config.yaml
moe_layers: [0, 2, 4, 6, 8]
balance_loss: 0.0191
norm: "rmsnorm"
optimizer: "adamw"
learning_rate: 0.00236
beta2: 0.99
train_tokens: 865900000
max_steps: 5784
Below are experts of layer 2 (counted from 0) of a mixture-of-experts language model. Rows are named router (the router's row for the expert), gate (a neuron's input weights, with its number), up (a neuron's input weights, with its number) and show model dimensions 0-159. Each number is 128 + 32 x the weight over its row's rms, rounded and kept within 0 to 255. Numbers have three digits each.
After each expert's rows: a language model's description of what the expert responds to. This comes from a sample of Wikipedia text that the model never trained on.

# expert 55
router:079082115159152116124132065134138170148185124067146134120142157169071133155077073118125104069146134093141098164106081143166096103120092062135165146099116110137167107121097131145107140181114124192154107143169148139115066122086167149107120192131098072152141088119178107127091170169107076157110144143144110151037112144163136104105155109133127115130126077141129099137076119112068104149176138110195110077120076101149114100107124104169146096089163180049180135136152130155175106115138119
gate2:078111139104120150111096188136132171094178107145058170193116121106120105155159163089167144157177181107178111139119134143106144128114155092133118166151089139151106158040098127111164120120176149068120110182111149065127170111120124123078061104136120097130108156172141091127127182134148117091115111095106081172103128100141041126131173100105083126156128153105100127142123114054154098126140123078209143120077113116140119107186146144139152210098094103088138148173159149137115137107160166
up2:142161114132196098123120174140138084123115115105202127124155090129166128122083129152131107085047095185107109145107129120138159169128141160161135113114152111109172110171149110177086141098066147147161091119124104155147098096162191146113137126110113179137168106177089075158118093091146141148083138094125137093156101108146156128168111157082078144083124092151100152131110126211135130087150182207126127117195212146158135180139100082130131119151143193158173137112093167144072127148155170
The infinitive "to", modals and auxiliaries like did, could, would before "not" or "be", and given names like Leon, Sir, Glas-gow.

# expert 9
router:115067090146125112080144112143038143107152159092147097117150158153102143150091094090162101105151158103147111168089085155171097110077086091167156158105102092105155083108095120100097139174097166159158161148182150096153092149087152151100091144108106092122167106084156104109099161158091074162163161132155112173086105168152089101099170108150116094131096083155171095166091154091094102158158149119165169089098096100148148104094096095104169107096156156107162096101166098176162177074089104
gate0:082104094166159175106115094162136159080153151090180146129183211137110063142096138147149069089200142101178107129118086190124123111122080130146142137118107105133140116116095119114094080148097176122138153111135107143139105159135118188137182185091110138130156103099182103151104155123107099151122114120136116138121119135143152105091159133176131120137148147148115125128072126094139118152166141123147139120183103096241109057086111108089181068076173152099162107096128130204165196120122138
up0:120135139087158113111168131130078125122073145149188202137107137138105103154095166132121084128126074070150087117118121167126120089141092147076120120139185101182065060200162115090128100148077151129183197086138155175117146099197066134148124129116104135118149161080083140111178143075118063122095102109105188152147166189133165129110140144142116162171092118083131168125151121152143107129101086106089120110169129091136155110126116133107123132138112078147090102172093101177114177105094174
Periods, closing quote-periods and the first line break after a sentence or paragraph, also table cells and list dashes, such as ')', '".', '.'.

# expert 31
router:092081094137162128138121090164108152091163160080166118120154157151091131132089120098172116085160143123167121149100135125138082140086091128163158153107098127156161041152047132095100125168133164172189129113160126136113064165092168142121118158122104074135136123086157113107101189150105048129163141119124118177075107119141119100081182125128126085154067122155125097166069144129116082153151147126179173108130109104171121073120128067137157105088150193133140091091195138132179140112090105
gate0:144083164107134121115110054110109106177143084108117136074121114145103076157096121112176122039120123045184170175151101147140151054141101120129125097157142088113148116112146162116151096186125135148101100141155107121145092141084121153109170128078125142125104112101083087122146182153099148116121117036146128091164171154128109138122147121061146130115121081100146165145126133169107101095097115135112207213142140058124106101116138117040140081155136143139119075080146143100114141083117107
up0:127117179112112153129068111144102179146088055130115168106162128095109075138105204078184106094155124056123138122116147146133155145111074133080128096142159100140147109121041146047135095126156173102107080123204123161153130136121099125136179111123099135127103130109129121125135174111118113084107102057088155106182116119153144178134149119085156147095122095110125135126158088125067077068107126086098195160165201105096092055089157149118135115117149154152121092123145130122138150103163127
Opening letters or pieces of proper names, especially Y, Gr, pr, New, University, as in "Y-itzhak", "Cy-pr-us", "New York".

# expert 40
router:101118115202103148137145066169112132116161134112109130146179118138084149128110127117129087095138125116127121176076126130144063102105093075143135190116102094130165077146120163089114145133096147127151153120145119111148049187120158150128086180145059079107164062086143122112124175170098093171171140105174109144107108159145117090100140117121120109153142107143164117116105170115105107165179123131173136122139111084137114072112109116087203089067149184087166102095187109146194116062070103
gate3:118168089177097180166120142141142141099116113073154071131130083126140062110123117151112230108113149144147140174132163135122112142149124154150194178084127103154097120147112131115135113120168112152178151103113123198138135168131094081141176077110113076165103165131205111129127091134098112131127160161094087133116074110136161159131127107115047094111109169087126156125087149162118147129163088058209132149176149188146132091129145154142113134107132132174078173192137127138163182119173106
up3:139078155118204171140123156146131133122127139176115135140154111131171116130135110119082062114152130113052161165113128120111079106124123088145120032206175157164074097104088076151129107102093092109126140162089144132154148201138085183148091170083125195104153103100129108151141126190152106064114096171187132116116120105122130134103171116123107144106073123134129144153151118109055123118137106092180080138150117146098106180051181128128098107117118120105102160139093107111067100115096111
Opening stems of words and names after articles or conjunctions, such as rel, part, g, Re, sub, and than.

# expert 30
router:122057076148118095097127122138036127104141161097139093130138141134121149136103100069157104106142167081149115172072108149180101124072090092166156144118109101127145072105113133096104133197095167152138145153206131110153082157073149150100078131108117096122180118110141111121095164149096058149157153119157117170074107171132100114109165103146098112147111061150170092166084143108080115161151143151173151081113103098136160119090106095136175118093172142118167093103167086174152165074105099
gate0:105083142133173115151131104158181156112128115127187120087155134138097154056145099210167073109162081112115130156107137117096143089110116111075150142123113151166123083078149136123160106181138198140049184096104093035125143210140159144073159148172105072119139102161121133147144103142109136139174150053115105129119088132127136162141124133121175094132101136177134162127103141150142097116142112137158158146135098076154169098168120081148094090080112145101207114095124164144131127166094147
up0:109153101130169125126083129132094150145114184099101165131126155104137184178138116080121149129135118144103109185131138121094124182111127077159119117149086120117149015112128084098111170173147108167096142138151129110185090121200143148108090109161146150146124141195158105052154156151198083086107199161152133173138133140117091106132089145090126110142086145088187136147138155106066137172142114088163158158047092168089070078083133131107133132147120138083115122126102095159150145142160155
Zero or digits after a leading digit in dates and numbers, like 2-0 June, plus in, the, by, In, open parenthesis.

# expert 0
router:096089098174141159149131087159122153111155122120132123144163144182093129103072098123126114087128165118153101173096105128177064107063096096105184201134097126141168089133111116122090147167093151177155125152150129125124108158091156155066120153088061114129152085128140119108113157179089088170124110134133107141085127159126134113100146120144098097135108113135151099161105132073090126149153157141142132082108071059139119071111104143099158052050148169052163110080166093148165135064080091
gate1:092105168185142133068167137146120098134090135089110157139119189166118135121068106136124103108108183193149184123056063134129113135146108137158111114149103078149105116134104083149156094075124094119096120160125114113181118130172159176204138097157122121093121181126158070136138074150108130120163118125112096164103134083092138177095115086117115104169125140097094077087076080166159120105161120107127173125140100154133162118119141201218074112193172094099168104139104141128133149136163160
up1:133080111111151131123114166137123075190122114103216122149091101096149132093122151123121147139170095125167112119098106131118133094139158175110086138125165109110206169127172120155094085159123106171158159152103061167161185158176159148154096192138146107123100154187086156159167146120100146106078147111134094129127092116165076139173124177143179187068150133157100199104117131194133069094180173126152111184091087114113121145121056117131121130121104138078093132141108094162157119165120132
First pieces of split proper names and words, often capital letters like G, J, Le, Br, after "the" or pipes: Guillermo, Lebanon, understood.

# expert 32
router:105104149123122128102128110134099179147135131065128113114139144175095147172085103105143121098159163098131105137071098150135105142112083082170162199061089104105132045124079122099120133164119166198152154160147141119150082182076147169076080128102076053099142112129144115125120138138121102165138142089160122151085055115147076090072148106151131110140096114138138125131120146132094110146152157113204133097079095101180163093107086072125128097089179146075161117112150103187144140080146100
gate0:133122143120076139138152061146097139134131080092157124151182197049166109142116122119130119150180166090160124116112060119115104099148152069112160147141146138154180134094115111159034098058088114098124081132147098093068109078143070161139090129147130078183104128159131093098135147132084102159137097131128105193143169111116099111125147108153150156094068155116140124131157120140114131165117130090169102113146130119128083130100072126100211112089135126182152122139168170113109200081147174
up0:131118136108086110138188165108059128152133100147136158152124152056165119162128162101112125181152153114180127089122054107108111108186153082128160126190141121181160154086150097158070148058092107128152096094141092118096135082166075118113112123187124059203090133166108120115170131110095129142149104110136089163143121112101103121173122137142149213078092146107105156144169120109125144113136111093164095121119161107158092148142045113125172180108112139189146155154155143136117192095147158
Since, when, may, long, early, late, north and south, plus hyphens and adverb endings like -ly, -ively.

# expert 15
router:129066105132117102095129114135016139106157147098136113119146168147113151148089098089165112095149169118136121159086095151175100116064084080156142162110110088104155073123099116113105149192095175156168154138201127100145083141079142157104096143121110090119167113097146110121085169156089065161162144139156119175092115175146075103104173111148113099133091074152170097170093144104096110161152156130159162101119106107145152112096104100125167114102158155114157094102164092188163172062089106
gate0:149117110120184117130116111141155117140155092106115110158153125163107142145148146114144085121136119147157175169125040160163122096193136169160131128140122132101133124147128108119135112093041142107133069171108111171165118166141144183155139173160152117080124111161145137074116151164074186178050086088135080155159097165135097110151136176186122108115142083160094119192147160130121082114109183101081103118153112103151106145057130122000120155117143098098144152133105149119127083103147109
up0:121127174141093132169115133118151141186019120123125119133092107101129116177171123111078149156110092148146098171159171163166092174007158148134147114114137133138117192168134132118150107096180054119182141138132187054129161185162116157142132143108185126151079128139109139080152104108110150086110084126105159088173152168114134120143151135099094125133171123136165112144136151144154153119104119060146101169129060085106139137154142192118081134119127109112126117131136170077121172127170096
Inner digits of numbers, mostly the 0 in years like 1903 and 2007, also digits in scores, dates and table figures.

# expert 41
router:113053114131136113132103109145085169134166179071136108139143149140083126132101112075157104132159190123127111192063066146143098135092070099180137136119101130122191076118055105103078156181114150156116105117163156122138101158083160173065106133126103046133147133104142094082106148154087092132164129111134110141118090140150107123103168126126081125141096085159172088161105171105102120164153141133130125127108099073137146100071109074122150068099175155126138086074148107159161140107067080
gate1:140099162099100160106099136144102126119109138151131128121178105184107113130119064065094187118153096075082168118068131132174134180121190107136094239116093105112159072096096109209165147158138150085128112171151143099124173077103129099115122159109121131131124108085144107132108173162128128119090128109105094155140148141121063130133122116165154086175169051067171148114127120128120137151131111136146110185207093169124144123135118138055096118093143099145145135082167129177099132148147172
up1:087101119110167116079137153133098156134125074115084110155153072142163140112075140212108176109090092140189156125135126186116129176124065136186174128127073143099153147064200149108192162137090153136178200155128164151143174110152207079087118150148105188087163131101123138091096113122131124162159165151127185160090117091101117144139122129163051151125154148119134193111088133146155143146095116120125127134088109168134153117073140115171135128137128157126153076098130159161145155147108118
Prepositions following a verb or noun and preceding a noun phrase, chiefly on, with, for, at, in, between, through.

# expert 33
router:073121105134152150125149103155130161159134135096151089142164172178054115166113122111115105102151152126132072142093096124165077116092089108132145176105102140119166127121091158124097159131112164171129147169159124125143094137091171135102094152094125142096132082145167088114094177212130067187109097123144109122114101160162127082091112134125119136164137092138160091125090121094110140174201127139172179087132132109182160085118124106107173094072123177055187078056169118163203147097121110
gate1:126121114142150145069145191151130094157139092073145134145129052189115204093125110121143088192108143110079135133078109089153130097155157153125089091143119134094115090164127121174074140103115110146081137086111172189102121138121194103116054148107111126141191135077101128121123090125122071056147124184156134121194093129091102129173122087183143106134132125139162025132107109179129140105084125117120129160156157154139138149133108106127152116092115171112172123164133092106138113053147154
up1:119154090159117132161147140148099169172103130122160191148146109152124109116170136161160122120112179099124042146150167156125117160149110100151096128084105090131107120182118164172186176122164104133086191129112120090148139105074145136115190196165118162128039142131165178138119146131138124145102148085144134110091117142146111116134120148136175110135123137133141163138110177080121157121168143137087170138120117115132028129099115090191125130165086208182132139189065114130146225114120142
First pieces of longer words, especially dis- in dismantled and disagreement, plus during, Rh(ode), leg, Con, Med.

# expert 1
router:111063091142119101093115121116064149126154165076138113112161154159116127129081091081147089138155178105133119158087130155131104127079089075163153144106112099116138091126097123110105110172081171165160152142184154089165083146071160161100098137113106097138184124083143117115093151156094047180143134136164119172103096171133083104118170124122101092107096108134153095158105175134078078138173162097168147072065113105121164116090120105128188107080165136116164083079164103178163148087084123
gate0:124110118145129121080107116121151074124171180128161125111159138165108155122127100193112107144128088132107121171183078094114156070142125132147164123128076168064130073128063111199152144096063179139150106120098181106212138108091068176131139154118123110152175121116188127157117117147082133100106133099136139135120099117077102062146146139091076153093088143126128166116086133100189079168101177174150155116134098108137108114138112092061124135069113133118099154143134086164135194140075155
up0:164130101133080128100133178128132097121128177096114119174172085133179136089104183119134101116145149090134124116131138097127121066140080104093197135151096151199104140079178078139124149097148186134080103123127146133131138126021052132133120110140162083116135147100125150092105117190098146170166094049106191125129122121081159112120084119130093099120119122123107169126138107123198183087134096120157150126111129137110127113183089139059126100113163101142077169145158095056092085102139127
Prepositions linking a head noun to its complement, mostly "of" after nouns like number, part, completion; also in, by, for, between.

# expert 34
router:104090093149094167155122077170094150147179152088162108117141170157109113134083108129185124123159133107140104170074126142139055110096052101120164174079088130122135080114061116101111126139106122170140118115172166140147116141132191151120108153148108099110183091090179088104074143154064095133168138118157140154109124168124113123115150094185128122110106106116166106182123130147102107178147141106159206102139083098135154101080080139105143086073138199075138097082200134161139131115103085
gate0:157113175106130135147185094151142166136153096118083117130117118115015110105058112112185154107118177154138174106142135107090128128094121138102098066078119096031121091103158166114121105137150120146138123146172163141180152105117164134108101165129153170177135106091176171165161123104120202145155167140100171172122067077119119156122146120104173123067128153072179087141162115167133089176187077124136153098070121100126140127156132120095121088187126144131145095138144120108112088118102119
up0:092183128160098162097110191108091137127048122120127118130122118153134127159142127111179132126111202115163134104119111063159156088135149152097103127073166089144123107113067103107131122187122105134116140113191060154154137130198110147145144114140144114103180076138156127085119116123127107077132140185136075126086166117137124103178034109033100126149132125126083149087115099100090060151115134192090099084146113126133091156077120139108132171092116097137127131207113147114104078116118116
Capital initials and first syllables of personal names, especially K, Leg, Sy, D, from Asian, Filipino and other non-English names.

# expert 29
router:095105095149126165159134082151093148119137138108110107113184118131098158157097070097164113126158182127191124162098101195182116151108105090122128174083102109115155090148104105134106145203109175191123095136135125141157086189126160144126128177138091078121147118140183122120092179168103075169157154084185154138101103164163115068071161107154146105113114127181115114165105110122105141170149118128166143102121084050181119077109111106118146079068150155068138071099143095149150110126142091
gate1:099109133113116158160133160132104085133125115067143137143039104098094124096184122142134140125106138136121082123091148119078075109168130127125172141058140047140169165077087120101075147142121074116090123089110115055064175150145193118096119147135114184099153106130130131121122100128166140171104091090151160107167111169132113182149191145101095086142130146149136162168073137183126173149173128181126137160087087096139139158106124130112160124162132127094228102149160134113091080131127096
up1:098143122136215141114125167099149085111078149128141119132056139100127097131181115168107140131108138141055132146126172183144160109131106164162142149165143127126080153119083131163095120163096140194117159139158159166153119099116138118150120132115090111122158164103128090152122102079170105103078165165155130191121127185154149103108169096059139168112140120052114135177094124205147127129162109104192128067126125043122094152084165162133207161138116133070168172132160158139139155124118156
Relative pronouns which and who, plus adverbs and nouns after the or a comma, such as up, well, near, ice, Dr.